Experts of a small language model.
Size: width 224, vocabulary 6220, 69.6M parameters.
Experts: 112 squared ReLU neurons an expert, 4 picks a token, a sigmoid router.
Training: a variant of SOAP for the experts, 407M tokens, 2383 steps.
Below are experts of layer 2 (counted from 0) of a mixture-of-experts language model. Rows are named router (the router's row for the expert), up (a neuron's input weights, with its number) and show model dimensions 112-223. Each number is 128 + 32 x the weight over its row's rms, rounded and kept within 0 to 255.
Before each expert's rows: "gets" lists some tokens that make up at least twice as much of what it gets as of all text. This comes from a sample of Wikipedia text that the model never trained on. Tokens count by the router's weight.

# expert 115
gets: "ity", " with", " of", "ities", "ality", " Total"
router [165  88 104 173 107 131  92 121 152 126 119 115 164 133 140 125 118 103 158 136 161 112 179 157  84  98  98 147  87 123 113 116 113 155 165 148  99 187 154  92 134  89 149  99 140 138 128 137 197 104 146 148 112 196  94 152 118 125 144 131 160 122 174  75 138 126 149 164 156 121 132 141 149  97  97  72 156 153 123 102 105 134 147 193 109 155 118  80 173 161 152 111 121  64 117 109  77 102  45  93 148 134 150 144 172 124 159 104 137  90 110 118]
up0 [135 131 145  98 132 131 122 109 148  81 126 135 154 151 143 108 101 151 111 116 234 117 203  78  77 173  96 171  57 141  75 135 142 136 132 104  91 158 148 186 119 145 132 135 106 158 161 168 115  87 134 128 113 134 109  98 180 136 140 124 176 160 126 122  77  92 178 141 148 125  72 171 173 116 125 207 153 130 155 146 120  84 142 144 153  71  76  94 214 148 119  80 158 145 108 156 142 111 117 132 148 131 140 123 143 113 127 126 126 143 102 138]
up1 [147 137 115 154  95 183  65  95  87 157 104  98 146 113 142 144 148  55 181 145 127 193 133 168 111  80 101 155 174 150 161  92 101 139 164  99 124 145 186 190 157 122 130 161 101 100 107 132 157 134 115 119 120 159 159 169 132 107 179 143 141 125 116  89 123  83 173 104 186  65 143  70 139  95 172 101 107  85 101 122 158 116 162 149  52 169 117 129 116 123  68  82 130  63 135 139  96 144 107 110  62 122  76  85 143 113 121 133 107  97 114 154]
up2 [128 134 143 135 177 121 125 122 153 163 177  89 127 108  99 124 150 113 136 116 200  25 120 140 116 171 139  79  71 167 187 202 146 135 158 165 151 107  61  73 137 122 222  58 122 113  96  99  72 117  98 146 113 177  96 123 113 144 129 110 106 116 163 169 123 106 151 140 178 142 128  95 122 120  90 130 140 201 109 122 134  90 127 121 110 140 123 122 130 154 127 103 103 140 139  97  79 102  82  81 200 142 100 132 115 164 195 154 132 130 151 138]
up3 [126 160 129 151 128 133 179 102 206 128 181 114 133 123 103 144 129 182 132 164 121 135 165 106 153 138 131  60 118 107 211  97 165  93 165 132 157 152 148 148 144 111  80 141 124  50 137 125 127 179 164 123  98 152  71 161 142 121 135 190 153 152  47  81 122 107 122 193  96 124 155 125 198 111 217 107  86  92 162 111  91 146 153  62 129 145 106 112 136 141 183 127  85 165 132  88 149 143 144 137 163 154 130 163 146 128 181 104 148 128 132  93]
up4 [149  82 131 126 135 140 140 142 143 109 153 122 132 151 134 115 107 159 184 150 137 155 138 137 138  79  97  73 146 143 140  66 137 108 137 176 128 149 120 153 120 143  71 169 194 108 144 183 136  84  99 106 168  97 137 110 175 134 141  80 154 144 145 163 161 153  58 129 182 160 162 101 127 128 170  84 187 137 151  92 131 140 138 163  76 108 133 119 162 187 118 101 127  53  44 122  68 161 117 162 136 111  83 107 169  86 116 115  75  71 100 155]
up5 [ 94 173 137 147 167 144 154  84 157 146 214 116 160  79 120 142 128  69 121  73 149 126  84 136 125 109 117 163 146 155 124 113 146 120 117 196 144 158 108  77 130 103 114 131 170 110  53 126 164 177 143  86 123 154 125 170 148 151 100 103 129 146 162 123  92 154 140 114 142  71 209 111 208  76 117 133 142 115 186 151 143 152 126  85 109 160 117 119 102 211  97 104 127 110 144 136 131  55 146 135 175 111 165 183  97 135 134 136 127 104 101 113]
up6 [ 71 117 142 149 107 142 111 182 122  74  78  64 118 142 142 157 133 126 138 128  90 123 135 179 130 124 104 183  95 128 123 105 186 145 115 114 160 160 190 178 139 118 156  48 130 177 108 130 133  93 122 119 115 154  47 109 156 132 107 105 134 106  20 152 145 106 102 107 108  92 115 115 140  74 144 107 194 106 118  95  67  72 125 135 133 123 160 106 119 137 150 127 136 118 124 139 102 142 132 109 176 189 112  83 106 116 153  80  83 101 191 116]
up7 [141  95 153 125 106 113 135  90 175  57 136 186 169  93 136 177  98 171 122  58 153 139 132 119  95 114 113 153 116 128 153 115 156 152 102 150 163 107 138 131 166  67 137 119 113 149 102 126 133 126 111  87 148  98 126 171 195 139 135  88 141  96 124 109 149 114 148 115 120 139 103 122 150  98 108 118 153  73 143  54 123 123 159 109 110 149 125 143 143 202 146  88 133 182 100 198 120 132 146 154 118 182 129 159 155  72 203 114  73 158 153 125]
up8 [111 128 130  94 163 136  59 105 131 110 133  99 102  94  97  78 107 118 159 151  86 148 145 179  90 156 124 187 100 116 170 124  67 129 101 164 103 165 108 142 178 117 148  94 137  85 185 137 141  68 154 143 106 154  61 102 175 147 121 116 118 136  93 120  53 152 163 146 140 103  78 106 115 116 120 149 168  85 159 106 173 145 136 148  98 113 137 121 180 128 108  91 196  98 113 116 126 167 110 118 156  97 122 181 131  96 216 102 141 146 135  99]
up9 [142 133 110 124  68 153 117 165 236 159  91 152 151 150  89  87 154  93 190 147  90 162 206 174 149  78 138 108 129 129 124  61 139  50  96 108 118 161 128 121 139 130 104 110 153 145 159 116 151 181 164 139 111 136 149  85 100  84 124 126 133  68  79 100 162 125  45 126 100 145 132 134 118 188 161  73 132 174  78 129  44  79 132 192  93 137 103 115 118 135 145 110 127 104 147  97 172 145 103  92 142 115 130 170 101 144 110  99 146 158  79 107]
up10 [109 101 151 102 142  95 142 117 161 198  93 152 127 138  78 122  94 155 112 137 179 100 137 147 148 116 166 145 103 130 193 142  70 145 143 165 166 114  85 153 151 139 138 123 103 115 166 161  85 110 148 123  93 171 113 151 114 141 123 170  92 124  68  75 114  81 123 114 121 151 117 132 126  34  68 134 100 137 150 220 123  97 167 128  86  70 115 114 146  81  62 139 184  93  98  79 148 116 171 130 171  92 144 133  53  96 115 186 114 157 131 146]
up11 [117  95 135 129 133 183 118 106 133 125 116 109 129 108 100 140  85 130 170 130 173 124  78 108 144 131 141 165 105  61 146 164 156 195  50 132 117  87 126  97 118 114 120 164 115 134 112 185 156 128  99 135 134  87 164  88 142 178  97 112 135 150 142  98  45 121 202  73  65 128  85 155 150  90 132 157  71 103 155  77 151 108 126 102 183  67 108 138  92 127 134 117  82 146 123 135 102 104 107 111 115 113 171 120 162  94 178 101 102 136 127 112]
up12 [105 180 126 121  84  99  60 137 112 169 140  91 157  53 183 134 111  94 189 133 132 128 128 154 155 144  94 141 153 168 180  73 136 102 124 205 168 141 100 168 141  85 197 142 104  87 116  94 137 163 177 163  91 138 107 176 100 102 170 120 171 146 138 180 138 104  96 165 182  52 113  87 135 145 159 185 134  96 154 149 156 136 124 144  83 160  95 129 149  97  61 132 130  89 135 110 160 147 135 147 133  98  69 110 167 174 102 126 101 107 163 167]
up13 [125 131  88 101  69 134 167 154 150 134 148 147 131  88 122 130 128 101 149 140  91 159 200 118 113  85 104  94  63 129 163 138 167  94 183 114 134 154 132  76 127 107 123  88 175 103 169 134 112 174  98 121  93 187 102 157 104 152  98 181 154 115 139  49 158  83 137 159 141 139  84 123 145 162 112 120 154 156 119 130 121  76 156 171 145  87 113 115 100  61 112 133 164 130 190  96 132 224 171 133 125  87 119 130 117 151  82 161 167  99 127 149]
up14 [153 113 126 141 120 109 135  83 102 100  88 139 130  95 113  86  81  55 107 179 175  81 124 118 115 123  93 114  98 102 143 143 201 157  90 172  87 164 147 173 167  39 109 199 148 196 133  84 144 116 141 173 130 185 110 147 100 172 155 185 151 166 135  41 110 140 159 128 169 104 116  95 180 137 149 193 124 159 125 163 147 111  87  93 126 127 177 128 110 173 154 114  96 171 131  77 112 180  80 143 113 121 139 165 141 114 152 153 139 154 176 117]
up15 [147 123 135 144  55 187  74 119 114 212 140  78 149 169 124 147 141 173 162 128 100 146 129 175 219 141 124 103 103 141 127 140 178  93 115 127 130 138 171 178 118 150 141  91 125  82 142 150 113 120 124 151  72 172 135 117 156 154 139 110 140 177 121 180 162 132  99 123 117 128 130 115 177 135 120 117 106 164  66 100  94 115  92 130  40 171 119 113 117  91 160 126 125 150 142  99  35 100 121  89 142 172  86 184 132 163 150  62 107  81 158 127]
up16 [146  98 133 118 161 174 119  94 166  82  97  64 157 162 143 134 156 104 130 174 139 126 135 156 139 117 100 111 115 141 187  87 179  95  74 132 135 148 121 140 120 116 152  80 186 195 125 110 140 146 142 156 161 134 150 130 171 138 117 119 174 166  91 105  95 108 107 180  83 160 131 132 165 160 142  69  92  74 131 122 114 120 176 164 109 151 102 105  99 143 141  66 162 107 115 135 100 129 107  36 128 154 153 197 144  77 145 161 163  64 103 169]
up17 [148 123 125 143 100  88 146 123 119 164 160 110 123 212 121 216 235 120 141  64 149 132 154 134 192  68 155 162 187  91  96 111 167 115 146 124  95 183 137 214 139 108 120 170 158 143 113 129  76 162 123  69 153 154 152  99 166 140 120 111 118 151 100  99 137 101 149 170 111 148  92 138 192 104 156 104 155 125 168 143 153 156 193  70  96 140 123  99  95 149  94 150 167 147 159 162 107 102 112  92  94 125  99 121 138 106 118 140 153 110 180 179]
up18 [118 105 115 104 112 108  97 157 133 163 173 169 150 120 147 128 141  78 128  93  79 118 113 192 123 149 131 163 151 127  52 167 118 132  88 162 102 102 130 121 190 101 135 141  88 136 144 103 143 173 130 142 148 129  83 105 112  86 134 125 143 116 144 135  90 215 162 185 100 119  95 102 126 141 124  91  97 190 104 144 150 116 110 117 108 222 133 118 155 151 161  94 164  98 164  74 149 104  92 124 128 160 110 140 142 150  93 147 109 106 154 182]
up19 [119 111 131 111 125 100 104 150 151 104  75  77 134 166 140 139 138 110 131 138 162  86 158 138 135 100 106 145 108 141 138  98 152  83 110 151 141 127 167 200 127 102 118 153 168  80 103 120  80  97 167 152 120 119 174 119 122 162 154  84 131 143 147  83 145 178 130  94  47  92 127  77 133 146 168  93  32 106 188 167 131 115  86 108  66 119 135 109 128 125 102  87 177  80 105 168  49 100 126 129  65 148 137  94 161 115 184 127 142 102 153 223]
up20 [122 151 108 107 134 176 160 113 197  76 131  39 134  87 126 178  87 119 127 182 167 182 148 139 141 108  63 114 140 135 192  74 111 155 135 163 166 208 115 129  97 125 180 120 159 136 120 151 152  69  96  89 172 117 139 153 190 158 126 178 136 159 155 157  89 151 173 142 127 136 124 127 159 130 123 198  67 142 121 154  72 123  58 112 106 121 150 106 131 126 144 109 131 102 116  91 113 183 174  70  84 121 176 132 139 131 150 121 132 116 127 164]
up21 [ 97 191 119 133  81 152 114 141 166 130 143 101  72  63 145 186 100  87 156  80 132 155 135 122  61  85 145 114  75 142  83  91 159 121 133  65 133 163 180 111 158 110 123 118 182 126  77  93 143 141 123 110 146 114 141 120 215 109 134  79 130 118 163 108 132  72 113  80 106 119 131  96 131 155  91 158  51 176 120  85 129 120 112 155  65 162 139 131  84 126 108 100 100 112 206 155  75 144 141  51 145 124 115 131 135 129 122 130 123 135 131 130]
up22 [157 118 115 130 121  91 121 137 139 165 123 130 165 133 120 132 152 147 143 164  86 120 127 108 100  98 168 124  93 159 121  86 104 177 123 155 131 165 109  90 144  80  89 184  73 149 134 166 125 155  87 134 140 127 102 139 100 156 155 122 134 108 154 139 114 146 175 130 200 139 158 143 137 124 145 178  68  75 113 145  81 137 128 150  76 101 152  86  79 164 142  89 160 128 157 143  93  64  78 112 145 107 151 110 176 102  94  98 127 116 117 106]
up23 [120 138 126 128 204 166  99 144 112  91 207 118 125 167 156 150 131 118 114 145 191  67 138 127  57  80 125 134 144  90 157 112  19 169 123 122 132 145 145 145 119 168 135 156 131 124 131 110 136 150  72 138 184  89 110 102 150 158 138 120 118 144 132 168  76 114 177 108  91 109 187 157 169 119 100 137  93 133  83 143  82 183 101 107  25 131 167  83 114  69 104 150  52  95 146 104  94 119 111 120 106 138 207 104 109 179 108  77 120 158 150  77]
up24 [147 162 130 156 134  84 141 159 125 115  87 146 135 102 105 139 111  97 112 140 177  97 174 102 112 147 138 149 159 130 100 147 175 163  98 178 166 137  61 106 130  74 159 125 141 100 105 122 127 123 147 111 104 127 114  93 135 187 103  93 157 117  68  70 113 152 149 143 109 137 150 138 161  61 142  82 120 136 121 112  38 177  47 134 121 132 126 114 178 179 171 160  92  83  99  74 165 163 108 161 108 157 122 178 100  92 194 157  62 146 125 127]
up25 [167 137 131  91 153 131 151 114 143 149 147 146 172  97 141 130 159 127 104 201 115  96 143 119 100  56 159 109  87 146  97 100  96 144 177 170 108 135 100 172 160 145  60 145 116 120 123 104 139 189 122 135  86 148 112 140 160 138 108 158 160 152 151 128 112 176 155  84 159  56 123 147 180 145 116  87 168 138 118 184 148 146 153 128  93 147 114 111 137 184 115 148 129 130 134 163 162  53 143 171 172  94 137 105 125 159  99 111 167 110 140  22]
up26 [139  81 143 128 119 202 124 145  81 160 137 118 127 180 135 189 129 134 168  93 178 139 140 170 121 176 135 145 127  84 188 174 128 142 122 174 111 141 108 148 128 142 108 121  95 112 174 174 141  99  82 116 120 129 180 155 119 105 142  99 165  72 146 120 161 159  61 135 166 141 122 121 162 149 192  80 170 149 133  52  97 136  78 155 150 157 109 110 114 111 104 108 179 105 111 138 143 142  91 190 116 173 162 141 121 111 142  78 132 153 171 145]
up27 [ 79  78 138 111 133  71 102  62 138 156 141 136 126 171 100  58 142 141  59 115 123 113 114 166 105 121  84 139  62 127  85 124  98 122  94 134 115 119 178 184 138 128 116 139  94 121 123 178 119 110 168 135  99 132 114  85 166  91 128 148 135 158 157 129 148 127 142 183 133 117 171 129 115  47  97 110  79 151 178 160 143 133 104 130 109 114  93 106 150 178 192 134 203  71 181 149  92 158 124 144 153 114 157 113 130 112 162 122 138 151  67 154]
up28 [127 144 114 100  72  65 200 125 133  60 137 150  33  96 171 180 104  92 190  97 160 123 120  99  86  87 155 169 142 151 183 100  97 116 150 107 100 148 121 113 179 118 145 152 102 131 126 133  85 138 152 140 170 141  98 110 146 158  65 132 123 108 148 139  91 139 184 146 115 131 165 163 143 119 154  86 176 162 129 149 162 149 192 113 124 146 115 101 152 149 189  77 144  80  80 139 164  81 100 152 165  59  68 129 152  87 153 127  84  76 168 125]